config.toml
router_score = "sigmoid"
vocab_size = 36141
rope_fraction = 1.0
tie_embeddings = false
weight_decay = 0.0
steps = 9510
Below are experts of layer 2 (counted from 0) of a mixture-of-experts language model. Rows are named router (the router's row for the expert), gate (a neuron's input weights, with its number), up (a neuron's input weights, with its number), down (a neuron's output weights, with its number) and show model dimensions 128-159. Each number is 200 + 30 x the weight over its row's rms, rounded and kept within 0 to 999.
Before each expert's rows: "comes before" lists some tokens at least twice as common just after its tokens as in all text; "mostly gets" lists some tokens that are sent to it at least half of the time. This comes from a sample of Wikipedia text that the model never trained on. Tokens count by the router's weight.

# expert 52
comes before: "2", "1", " by", " |\n", " \"", " on"
mostly gets: " film", " album", " song", " music", " book", " Episode"
router,209,173,284,215,232,221,224,161,197,192,167,137,234,193,229,222,170,200,166,184,159,206,175,192,180,185,169,213,210,188,225,258
gate0,185,161,240,162,158,193,204,172,168,124,180,178,190,199,215,201,189,168,184,218,215,212,179,229,228,260,182,188,231,206,213,194
up0,217,199,198,163,190,213,217,197,262,240,213,167,190,214,235,219,151,237,199,169,190,144,220,218,123,208,196,198,275,202,196,148
down0,252,165,219,241,160,131,220,189,150,203,224,222,214,174,222,171,179,143,213,222,177,238,201,137,136,164,204,221,166,208,172,222

# expert 41
comes before: " ", " —", " +", " \"", " −", " No"
mostly gets: " |", " /", " an", " ft", " with", " received"
router,215,229,187,212,205,164,148,195,196,204,171,193,150,190,188,203,181,197,171,179,211,195,176,202,262,157,189,272,214,193,185,211
gate0,237,216,191,230,236,182,257,204,213,232,207,183,184,237,193,207,164,207,256,204,188,192,191,206,192,172,200,175,185,210,193,237
up0,179,158,187,178,227,177,171,186,269,181,197,122,234,271,220,236,225,205,198,204,223,195,253,175,203,210,179,174,131,219,181,146
down0,201,235,211,156,219,236,154,171,207,191,192,270,255,214,234,226,188,197,200,170,193,211,234,204,246,230,249,155,227,252,195,173

# expert 48
comes before: ",", "\n", " (", "'s", "\n\n", " City"
mostly gets: "a", "o", "as", "i", "ia", "u"
router,212,202,221,156,176,226,182,224,182,219,232,230,216,211,177,172,242,204,209,143,177,180,221,200,221,186,144,181,199,189,164,211
gate0,195,226,175,182,249,267,177,177,183,188,217,211,207,235,192,178,150,165,235,191,201,234,240,200,154,230,157,192,212,228,219,225
up0,216,242,240,231,184,159,186,214,212,222,174,231,221,192,171,203,225,182,215,201,251,178,243,222,198,258,191,229,227,196,241,135
down0,205,212,200,182,176,136,173,236,248,235,174,173,190,197,228,218,237,216,160,138,197,194,166,160,228,188,184,181,214,200,206,146

# expert 47
comes before: " of", " to", " in", " a", " for", " that"
mostly gets: " used", " information", " use", " has", " served", " work"
router,186,235,210,238,241,122,195,230,198,192,211,280,174,160,161,158,225,220,183,188,192,173,203,207,164,190,187,217,197,183,232,196
gate0,201,197,217,183,212,176,165,221,188,155,234,174,234,208,174,153,190,211,188,227,223,211,201,187,191,228,203,224,195,208,202,171
up0,175,217,177,195,175,227,206,227,214,224,199,198,178,226,193,196,161,142,179,202,180,182,200,222,203,185,201,198,207,194,188,209
down0,200,203,191,176,202,207,225,242,192,187,202,204,224,246,182,206,212,214,178,212,202,165,165,180,213,241,185,215,188,204,182,222

# expert 59
comes before: " of", ",", ".", " in", " and", "\n"
mostly gets: " University", " City", " team", " people", " League", " Party"
router,147,201,237,232,222,164,222,231,208,185,153,190,231,212,165,191,203,266,198,186,186,213,204,246,208,228,198,197,206,219,236,187
gate0,190,190,193,227,227,237,208,216,229,178,183,197,161,220,226,180,25,187,193,166,217,200,151,185,211,147,208,205,179,226,228,247
up0,192,162,191,177,160,222,200,166,182,204,193,212,162,213,175,248,265,219,210,164,199,183,253,204,186,184,197,204,186,225,185,155
down0,241,197,216,245,218,197,171,223,176,256,193,179,207,197,181,169,208,210,244,234,181,244,251,219,227,242,224,178,235,194,188,179

# expert 11
comes before: " |", ",", "\n", " (", ")", ";"
mostly gets: " States", " British", " French", " York", " USA", " England"
router,233,233,236,175,147,233,181,172,158,224,190,187,226,226,148,154,262,245,201,135,238,211,216,253,220,182,153,164,191,182,156,198
gate0,107,199,178,180,231,192,173,145,179,202,161,231,263,218,253,172,193,236,220,216,190,154,206,167,238,171,198,153,195,206,184,158
up0,214,228,224,209,211,206,172,197,178,144,247,201,207,184,212,242,183,179,209,198,189,208,204,178,211,164,171,223,210,216,199,142
down0,174,235,169,180,152,163,241,230,194,182,153,201,166,167,204,218,165,213,139,183,229,265,190,209,185,204,223,228,197,142,201,167

# expert 78
comes before: " of", ",", "\n", ":", " and", " ("
mostly gets: " October", " film", " album", " Team", " game", " College"
router,212,172,186,208,171,177,179,219,174,134,181,191,234,238,205,195,227,182,199,131,205,209,236,260,261,164,196,218,206,194,195,207
gate0,179,234,198,213,232,173,189,275,251,206,123,191,172,239,189,192,164,188,201,171,193,192,188,216,200,207,194,257,206,199,223,181
up0,202,253,169,180,212,225,192,163,270,232,217,201,221,195,174,207,224,200,192,162,132,164,228,199,253,148,210,141,203,201,187,226
down0,202,210,232,280,211,202,179,251,177,179,132,170,230,221,192,220,199,187,242,230,248,225,204,178,193,257,208,284,203,178,184,173

# expert 4
comes before: "9", "8", "6", "7", "5", "0"
mostly gets: "1", "7", "8", " U", " career", " player"
router,229,226,256,245,197,183,125,221,192,209,224,182,209,214,193,158,218,193,154,238,206,200,188,172,229,186,149,204,126,196,176,225
gate0,198,229,206,221,219,174,184,214,232,204,123,205,173,177,211,180,168,205,159,233,192,206,166,226,170,213,179,154,218,197,179,172
up0,186,213,221,167,236,194,178,225,214,216,177,126,247,218,207,172,170,161,167,224,212,208,217,133,183,238,197,206,236,164,185,213
down0,198,221,186,149,225,196,136,254,166,223,160,189,252,236,210,191,205,180,143,213,203,201,237,181,217,257,167,241,252,248,207,172

# expert 38
comes before: "-", "|", "==", "===", "The", "In"
mostly gets: " |\n", ".\n\n", "\n", ")\n", ".\n", "\n\n"
router,163,159,228,203,224,227,202,180,225,154,144,216,166,210,136,187,150,163,218,226,187,216,173,215,229,263,198,203,161,248,223,214
gate0,143,167,201,192,188,216,184,217,246,193,177,233,178,248,220,203,152,152,242,228,207,205,270,245,236,191,206,190,218,197,213,179
up0,186,199,253,232,226,211,201,210,174,254,213,256,221,115,229,134,181,136,177,203,212,207,214,178,183,190,202,155,214,165,203,254
down0,233,201,170,228,223,238,211,207,182,219,214,217,142,161,157,256,248,213,196,210,194,190,175,196,153,193,198,221,194,168,191,247

# expert 30
comes before: "-", "|", "==", "The", "===", "In"
mostly gets: " |\n", ".\n\n", "\n", ")\n", ".\n", "\n\n"
router,187,141,240,279,224,207,209,230,229,193,128,179,190,207,172,211,141,202,226,189,211,202,170,196,257,235,194,183,203,207,276,208
gate0,250,189,227,203,197,197,212,210,252,146,181,171,130,275,161,207,221,186,205,171,180,161,196,232,194,156,189,245,258,209,185,123
up0,156,186,142,211,232,201,136,271,185,189,177,177,198,173,240,161,209,154,152,200,252,202,166,182,188,251,220,187,181,192,217,206
down0,233,184,218,208,230,188,188,221,179,197,179,250,190,193,203,201,224,138,238,219,230,147,168,242,211,207,179,224,248,182,239,215

# expert 12
comes before: " ", "|", " Total", "See", "History", "The"
mostly gets: "|", "==", " \"", "===", "=", " •"
router,209,182,188,245,229,188,124,228,239,182,164,207,270,251,223,179,229,212,210,176,175,192,210,250,212,201,203,163,163,190,199,188
gate0,239,147,226,183,163,183,228,143,145,253,159,266,223,188,194,228,142,165,203,220,220,194,179,193,211,189,176,174,237,198,186,225
up0,206,203,174,231,159,208,220,182,206,274,215,204,202,170,151,200,191,203,170,240,186,190,216,244,254,245,184,156,244,189,197,140
down0,197,181,209,204,223,188,217,237,161,183,176,195,211,243,244,195,195,157,223,228,218,175,181,178,228,188,230,170,216,184,188,198

# expert 9
comes before: " the", " a", " his", " their", " its", " her"
mostly gets: " in", " on", " of", " from", " In", " at"
router,153,182,250,215,193,219,208,190,188,198,190,162,220,259,170,203,191,189,175,199,204,206,194,139,257,204,183,260,185,245,199,184
gate0,245,148,204,241,167,233,187,191,166,221,165,216,181,271,172,232,208,216,256,226,226,222,219,205,238,229,203,225,131,177,198,186
up0,185,242,196,219,212,184,253,191,119,198,215,148,227,168,234,203,206,218,181,193,179,211,190,209,181,193,220,222,157,203,240,236
down0,233,185,138,218,191,200,152,180,183,216,193,240,239,169,210,170,118,198,241,207,185,231,191,190,249,213,149,254,184,186,156,138

# expert 79
comes before: " the", " a", " his", " its", " their", " this"
mostly gets: " on", " in", " to", " of", " with", " for"
router,160,196,210,216,201,178,216,242,173,160,155,170,219,198,169,151,202,195,199,219,171,202,213,197,215,222,186,271,206,199,195,169
gate0,198,160,155,228,215,237,265,197,291,197,195,164,219,175,197,236,246,184,196,218,184,244,203,203,187,169,199,229,239,197,215,201
up0,216,209,141,281,226,216,219,170,176,209,160,255,256,195,176,188,206,180,249,212,207,200,241,198,247,205,170,217,157,200,185,161
down0,195,205,208,213,193,206,187,151,258,218,232,183,226,231,214,225,215,209,185,175,183,153,193,193,179,204,235,157,199,214,210,241

# expert 57
comes before: "-", "|", " be", ":", " not", "The"
mostly gets: "==\n", ")\n", "==\n\n", " would", "\n", " ==\n"
router,180,209,229,229,186,180,148,197,213,177,157,134,168,229,164,199,178,167,165,158,201,177,160,180,236,199,167,223,191,245,236,199
gate0,157,168,161,179,197,227,141,183,230,222,152,182,185,200,236,213,179,174,176,204,216,212,201,209,222,197,168,238,239,259,171,214
up0,202,180,193,180,220,202,265,182,161,247,165,208,227,179,226,202,161,180,195,296,248,208,198,171,193,160,189,249,211,228,184,176
down0,203,213,166,236,232,247,208,143,172,277,204,201,212,161,251,213,174,178,207,197,145,225,116,146,236,169,185,227,259,189,167,173

# expert 65
comes before: "0", "2", " The", "3", "4", " He"
mostly gets: ".", "==", " who", " two", " other", " all"
router,240,249,185,218,180,201,156,192,197,209,157,180,201,224,198,179,231,202,174,143,183,145,183,204,179,186,152,177,173,177,191,207
gate0,179,200,205,223,209,205,275,222,198,245,219,239,141,257,199,231,228,187,223,185,205,213,216,181,228,240,179,248,155,196,217,181
up0,193,162,166,212,186,152,221,184,256,176,182,211,147,200,203,208,120,200,193,221,239,197,193,205,196,202,215,228,210,200,198,184
down0,192,170,221,179,192,260,206,171,129,244,97,195,205,228,203,149,198,219,244,171,209,170,192,229,214,215,193,226,242,221,227,203

# expert 13
comes before: "0", "9", "8", "7", "6", "1"
mostly gets: " years", " century", " date", " itself", "History", " known"
router,199,277,223,249,161,202,175,189,259,214,182,159,196,190,181,192,228,138,161,217,174,219,155,137,208,238,178,187,212,223,223,202
gate0,228,236,202,153,193,202,162,166,180,211,206,228,210,139,187,194,147,173,220,192,197,219,192,172,150,208,208,230,138,210,240,204
up0,204,187,256,213,246,163,210,169,178,234,138,245,251,192,218,198,219,138,204,225,206,174,194,206,174,202,211,193,147,193,220,228
down0,199,184,216,219,172,181,192,174,227,195,176,180,226,172,220,122,194,278,208,256,191,189,210,198,215,171,202,164,206,155,220,186

# expert 23
comes before: " the", " a", " his", " he", " its", " an"
mostly gets: " and", " with", " by", " from", " or", " to"
router,148,191,247,209,200,176,225,226,193,218,184,183,213,218,124,218,208,200,200,231,194,239,217,198,198,192,196,197,173,191,181,192
gate0,152,131,229,228,170,204,214,250,174,174,217,227,195,280,224,175,204,158,194,144,220,233,199,217,236,195,176,191,177,170,168,216
up0,213,163,228,206,236,215,267,202,173,140,181,209,193,261,230,207,239,168,213,187,206,187,188,143,201,204,192,255,190,215,217,179
down0,226,199,169,192,171,210,172,193,262,202,200,218,227,204,170,198,215,152,188,258,146,250,229,234,185,248,192,197,168,224,158,211

# expert 77
comes before: "1", " The", "2", " In", " He", " It"
mostly gets: ").", "\".", " .", " $", ":\n\n", " -"
router,214,246,198,233,279,191,247,175,190,198,143,237,201,239,190,188,179,185,190,208,176,221,206,189,195,225,164,179,188,190,259,241
gate0,272,251,201,191,212,203,212,198,231,219,217,260,166,231,189,225,184,204,181,213,179,195,257,200,172,192,175,184,251,229,213,189
up0,201,169,181,174,183,173,236,197,226,218,182,161,270,194,204,186,181,213,188,198,224,181,188,178,202,216,203,203,208,220,218,141
down0,199,191,182,202,170,283,244,241,186,201,181,218,180,135,189,227,207,190,186,181,224,166,224,217,214,223,198,176,177,197,146,215

# expert 21
comes before: "0", "9", "8", "5", "6", "7"
mostly gets: " three", " two", " four", " five", " several", " one"
router,249,234,206,229,214,241,201,181,173,209,217,189,200,218,168,179,170,215,123,205,169,214,160,200,212,204,165,169,201,228,256,227
gate0,166,217,207,246,213,221,235,182,250,214,200,206,222,167,162,172,143,162,235,181,194,202,201,223,227,181,199,212,214,138,208,150
up0,173,224,221,249,157,172,209,235,146,190,211,202,205,227,258,214,260,151,232,222,203,187,211,149,207,218,204,163,139,190,210,202
down0,222,226,202,236,141,223,233,243,154,248,286,198,179,219,187,196,216,207,188,209,198,203,206,190,192,207,216,199,211,231,192,192

# expert 64
comes before: " ", " —", " +", " \"", " No", " −"
mostly gets: " |", " —;", "\",", "|", "),", "\"."
router,201,222,187,250,201,195,159,236,176,189,206,212,139,226,192,197,196,189,194,192,190,159,172,208,236,197,198,233,185,188,197,207
gate0,223,239,182,199,216,207,248,208,214,216,234,205,138,194,205,165,162,161,217,207,198,182,171,191,208,201,189,214,244,184,203,218
up0,195,240,215,185,179,208,230,237,168,271,185,196,201,208,216,195,186,160,192,221,228,190,162,188,222,190,212,177,269,236,202,172
down0,190,175,194,204,132,235,199,184,240,211,214,169,221,212,178,182,245,202,177,202,232,190,183,196,226,167,196,161,258,214,193,173

# expert 55
comes before: "1", "2", "0", "9", "3", "4"
mostly gets: " ", "–", " put", " however", "pro", " ended"
router,200,209,233,278,240,167,201,191,201,205,124,201,211,189,150,189,191,235,181,206,216,214,115,236,183,177,183,204,196,240,200,247
gate0,281,191,219,196,230,194,201,178,245,164,244,115,221,162,210,208,131,226,167,208,203,214,208,189,152,234,212,172,209,210,211,215
up0,234,142,231,207,208,225,207,175,205,168,203,188,181,143,210,240,175,244,210,199,244,182,194,222,246,146,182,197,197,194,196,194
down0,230,149,198,249,210,211,207,185,196,192,198,177,252,175,145,162,184,155,184,188,255,196,204,174,207,186,124,213,185,212,201,197

# expert 43
comes before: " |", " (", " |\n", " is", " was", " =\n\n"
mostly gets: ")", "\"", "'", "u", "\",", "%"
router,211,211,217,190,187,190,199,199,192,226,142,179,200,220,163,213,277,214,157,162,184,189,195,212,218,152,154,194,220,195,212,228
gate0,201,221,244,136,185,221,259,169,258,201,189,161,175,238,194,196,181,205,163,148,189,195,213,205,198,199,191,182,210,145,228,246
up0,235,204,192,151,238,216,200,219,195,189,182,278,183,174,166,219,230,225,171,213,223,199,218,205,193,236,194,274,182,181,184,214
down0,175,124,249,233,192,177,227,216,229,196,152,172,206,213,196,215,153,214,131,228,147,173,213,183,163,222,171,169,190,181,210,188

# expert 69
comes before: " ", " the", " a", " been", " Total", " No"
mostly gets: "|", " made", " including", " between", " such", " has"
router,221,228,222,173,221,192,193,225,162,208,178,170,213,187,230,157,244,202,237,166,219,211,194,220,273,160,168,226,167,173,208,196
gate0,221,223,260,232,194,215,195,171,225,194,255,161,159,220,180,199,241,245,198,184,215,170,207,256,203,220,173,183,232,202,180,187
up0,157,254,205,142,169,210,204,196,233,174,188,180,139,229,174,180,212,209,143,184,211,182,219,229,237,206,218,171,194,206,199,168
down0,205,238,181,156,173,207,206,225,187,231,223,214,274,163,209,154,184,176,160,217,131,194,226,248,246,243,198,239,184,176,206,193

# expert 50
comes before: " ", ":", " in", " of", " by", " to"
mostly gets: " May", " October", " January", " out", " December", " September"
router,196,189,223,211,136,195,123,139,196,187,207,203,211,208,131,194,218,194,222,189,222,188,174,190,177,162,212,237,202,252,209,235
gate0,165,201,175,228,248,244,194,151,233,194,182,237,259,218,254,212,140,187,189,213,231,175,204,197,207,212,220,222,157,223,248,231
up0,188,273,170,255,211,243,142,229,165,221,213,238,205,205,223,238,239,172,209,174,209,216,209,207,180,219,221,163,206,210,247,224
down0,139,204,192,178,251,111,165,209,205,210,207,194,169,187,172,284,218,225,218,180,251,188,223,231,258,219,262,202,233,162,164,179

# expert 5
comes before: ",", " |", ".", "–", "\n", " of"
mostly gets: "s", "es", "S", "ers", "A", "os"
router,184,211,284,227,242,183,178,234,197,197,215,172,131,210,156,205,215,259,186,165,204,260,197,222,219,224,179,261,200,222,157,212
gate0,196,165,211,185,148,183,165,214,213,179,210,138,201,251,186,197,274,179,208,199,199,207,227,200,188,177,191,202,198,204,198,203
up0,187,259,236,195,194,153,152,229,209,206,185,187,223,185,210,225,213,156,181,197,201,198,186,245,178,175,214,190,219,171,234,186
down0,199,238,276,275,174,215,193,188,155,190,173,241,265,208,213,188,187,204,198,252,171,210,217,215,232,220,269,186,207,214,230,238

# expert 33
comes before: ",", " of", ".", " and", " in", "\n"
mostly gets: " km", " area", " built", " city", " mi", " population"
router,213,180,211,193,182,203,177,201,139,176,167,185,191,213,242,183,198,166,199,163,179,173,207,201,192,213,182,243,206,192,211,219
gate0,170,180,129,208,158,144,192,202,200,221,184,181,185,123,211,159,197,186,136,205,217,195,246,135,222,195,197,181,212,189,197,192
up0,239,212,187,170,180,211,249,167,219,183,153,241,181,152,226,201,150,188,221,197,192,179,188,247,220,185,198,211,172,236,228,133
down0,238,152,179,170,123,174,225,232,171,138,198,187,208,205,175,231,224,198,170,217,175,157,197,184,228,158,178,194,161,216,178,231

# expert 72
comes before: " |", "0", "5", "6", "–", "7"
mostly gets: " century", " million", "the", "ix", " billion", " space"
router,201,231,216,219,221,210,182,169,146,222,179,275,175,263,246,102,230,231,198,167,143,152,234,200,217,232,163,221,145,199,198,223
gate0,181,143,193,218,214,115,204,205,213,127,195,189,212,241,183,170,268,291,207,191,244,213,209,240,259,210,194,156,162,210,207,162
up0,214,132,167,166,150,210,256,229,228,215,204,163,199,121,232,200,207,254,205,212,184,253,182,186,219,156,210,199,236,230,157,196
down0,209,170,153,128,207,205,181,210,299,205,197,169,212,201,187,192,194,211,182,172,257,215,227,165,203,169,235,169,223,193,195,213

# expert 0
comes before: "0", " |", ".", "–", "7", "5"
mostly gets: " time", " c", " three", " Total", " five", " there"
router,194,205,231,169,177,225,148,193,124,199,221,195,223,187,191,205,204,173,196,180,202,200,210,176,158,187,184,217,193,201,203,198
gate0,169,145,203,202,191,221,269,211,189,186,186,196,201,161,193,185,295,215,201,208,209,231,177,211,254,182,213,129,219,189,185,203
up0,167,182,231,177,213,191,188,227,113,195,221,170,217,212,208,172,235,223,216,200,165,206,222,249,256,252,180,62,240,165,215,164
down0,211,208,217,169,154,187,201,199,164,285,198,181,268,184,203,163,216,255,217,234,249,160,200,214,256,163,201,206,196,217,195,199

# expert 40
comes before: "1", "-", "==", "2", "The", "==="
mostly gets: ".\n\n", "==", "\n\n", "==\n", "===", " |\n\n"
router,191,197,227,266,218,198,177,180,222,221,193,193,205,221,192,199,163,143,148,216,189,192,139,179,209,227,150,228,186,208,246,195
gate0,171,213,194,178,204,182,204,198,162,169,167,176,183,130,196,198,198,163,257,181,212,161,225,195,156,204,208,189,182,239,233,182
up0,163,188,229,214,236,158,179,213,236,214,143,189,188,144,173,241,211,250,200,219,251,233,211,206,215,175,225,216,214,206,197,234
down0,239,216,209,170,197,144,183,224,268,189,177,194,244,214,205,199,232,164,179,192,197,237,226,220,256,153,212,181,177,137,175,209

# expert 66
comes before: "-", "|", "1", "2", " be", " been"
mostly gets: " |\n", "\n", ")\n", " would", " first", " only"
router,242,213,197,227,200,245,175,189,206,188,159,166,166,179,164,246,196,209,201,183,192,218,166,258,239,217,172,183,197,228,220,279
gate0,193,201,159,212,172,250,176,182,201,190,224,130,200,220,211,229,136,158,281,187,248,219,203,150,162,220,190,196,177,190,202,219
up0,143,199,200,120,157,187,200,231,236,209,223,167,234,206,202,252,191,244,171,175,212,202,246,171,170,187,205,144,162,213,199,179
down0,205,161,195,196,137,186,215,201,204,202,214,205,189,157,209,196,136,181,212,143,184,182,243,189,210,179,251,197,165,170,221,248

# expert 18
comes before: " of", ",", " and", " in", ".", "\n"
mostly gets: ")", "ers", "%", " team", " people", " Party"
router,177,226,250,243,271,165,212,211,175,187,190,185,178,220,153,225,217,177,203,174,220,214,215,189,156,218,203,282,199,195,208,207
gate0,222,160,258,219,191,238,242,187,170,211,235,142,182,221,195,168,157,187,132,218,240,194,184,197,217,210,206,235,174,231,213,159
up0,169,260,220,195,240,197,186,196,179,259,207,147,195,166,200,208,222,197,191,183,233,224,218,223,163,182,206,203,153,222,205,235
down0,142,257,177,184,216,212,201,201,176,160,200,176,195,233,197,240,234,265,247,196,254,199,226,206,240,245,178,194,257,202,233,156

# expert 42
comes before: ",", ".", " of", "–", ".\n\n", " and"
mostly gets: " years", "ers", " time", " year", "es", "s"
router,174,197,230,189,233,201,198,213,173,181,189,244,174,252,115,201,201,248,177,197,192,221,252,251,208,262,189,242,191,204,195,161
gate0,207,164,219,221,178,180,282,211,199,208,228,138,214,243,175,253,242,216,168,206,182,182,243,231,214,239,197,187,259,191,206,84
up0,240,193,197,193,185,221,234,223,220,178,133,230,240,132,138,191,176,219,250,268,216,227,194,217,180,207,209,292,207,215,193,174
down0,192,224,168,172,176,206,228,199,242,182,192,185,209,208,211,188,211,198,202,178,224,211,220,192,247,213,197,170,209,219,124,205

# expert 51
comes before: " to", " by", " in", " the", " of", " a"
mostly gets: "ing", "ed", " made", " out", " used", " new"
router,183,214,194,199,188,228,176,155,233,228,212,235,262,230,198,180,217,167,161,189,158,191,186,193,188,187,212,208,248,191,180,209
gate0,210,201,223,207,160,222,182,215,208,207,225,188,210,236,173,227,220,217,195,192,224,244,170,191,184,250,223,248,203,259,195,159
up0,181,221,246,217,231,190,259,211,202,180,193,235,233,167,208,201,291,220,162,207,180,194,208,183,252,207,204,202,195,186,202,198
down0,214,244,168,245,193,232,196,206,171,168,169,178,260,234,192,169,176,183,189,180,185,228,235,247,147,201,181,168,206,191,162,175

# expert 37
comes before: ",", "\n", "'s", " (", " and", " of"
mostly gets: " University", " City", " John", " York", "ian", " College"
router,188,190,191,185,165,209,197,209,194,188,171,163,239,246,177,191,249,201,174,150,207,195,210,218,210,195,127,207,202,203,171,195
gate0,210,161,224,239,180,204,206,215,266,186,194,172,211,156,215,185,138,194,150,195,165,210,206,190,188,182,199,245,139,178,194,225
up0,201,160,158,240,230,199,189,174,202,225,167,197,226,138,189,180,205,200,204,258,167,221,188,204,222,185,193,164,181,151,209,201
down0,204,190,169,205,207,212,190,236,201,182,200,270,211,221,197,180,214,140,250,207,206,169,177,221,137,215,147,237,195,225,221,204

# expert 76
comes before: "0", "9", " |", "8", "5", "4"
mostly gets: " not", " three", " part", " two", " both", " five"
router,262,189,174,228,210,199,181,174,172,203,197,213,227,184,126,186,171,254,174,207,246,225,139,225,182,222,160,145,203,224,224,159
gate0,181,189,157,180,203,200,247,215,164,219,271,219,195,212,234,216,180,238,244,216,214,207,197,230,229,205,221,276,230,222,185,228
up0,168,240,200,249,205,191,214,185,233,219,210,173,194,224,205,219,247,160,177,198,214,197,231,229,185,186,205,184,143,191,194,214
down0,181,175,168,250,170,162,177,202,242,215,160,165,192,193,280,196,195,210,208,219,187,199,215,241,169,230,209,213,221,139,252,292

# expert 7
comes before: "1", "2", "3", "0", "4", "5"
mostly gets: " (", "°", "/", " ", " known", " $"
router,245,230,244,198,207,204,169,191,185,208,127,188,160,182,198,151,214,172,208,161,160,152,115,181,214,174,146,200,151,213,224,267
gate0,207,153,176,247,215,234,158,222,180,163,208,123,193,220,227,205,249,198,213,192,168,233,189,151,219,200,204,239,167,180,183,210
up0,205,264,161,223,227,208,220,177,138,203,263,265,164,185,146,223,225,130,179,198,184,180,171,202,260,200,192,214,232,164,195,211
down0,167,199,219,188,214,215,255,176,184,160,139,202,169,217,175,195,244,159,224,188,141,139,177,170,235,214,142,98,211,202,206,232

# expert 1
comes before: " ", " —", " +", " —;", " −", " \""
mostly gets: " |", ";", " with", " would", " —;", " form"
router,233,190,169,199,185,195,168,222,153,216,163,166,154,204,165,232,221,208,131,211,194,231,187,266,235,186,186,257,262,217,198,216
gate0,201,159,201,217,184,218,134,200,264,222,202,156,170,251,163,192,245,199,199,224,197,184,222,223,232,245,173,197,267,230,200,186
up0,214,170,226,212,165,195,167,185,213,132,214,208,172,163,200,221,241,208,191,186,216,216,207,239,191,229,178,213,189,216,208,234
down0,215,188,191,160,186,214,154,210,209,238,174,185,208,189,190,198,187,214,179,174,221,207,205,134,212,246,182,221,214,193,192,219

# expert 39
comes before: " to", " in", " the", " by", " with", " as"
mostly gets: " made", " work", " used", " well", " career", " won"
router,180,199,199,251,153,224,197,153,206,202,212,162,187,247,183,132,208,159,167,193,147,204,100,219,212,225,201,187,218,172,191,191
gate0,213,202,244,206,199,178,182,199,134,250,167,186,179,214,227,193,81,156,179,216,210,233,184,147,185,185,222,213,147,190,228,237
up0,215,185,167,192,236,208,230,219,194,201,173,263,191,203,205,195,250,231,256,200,201,204,227,216,197,199,179,197,219,209,186,218
down0,206,201,229,237,188,167,236,173,292,169,192,198,195,213,190,233,204,178,193,194,220,177,148,192,198,194,202,141,204,228,176,204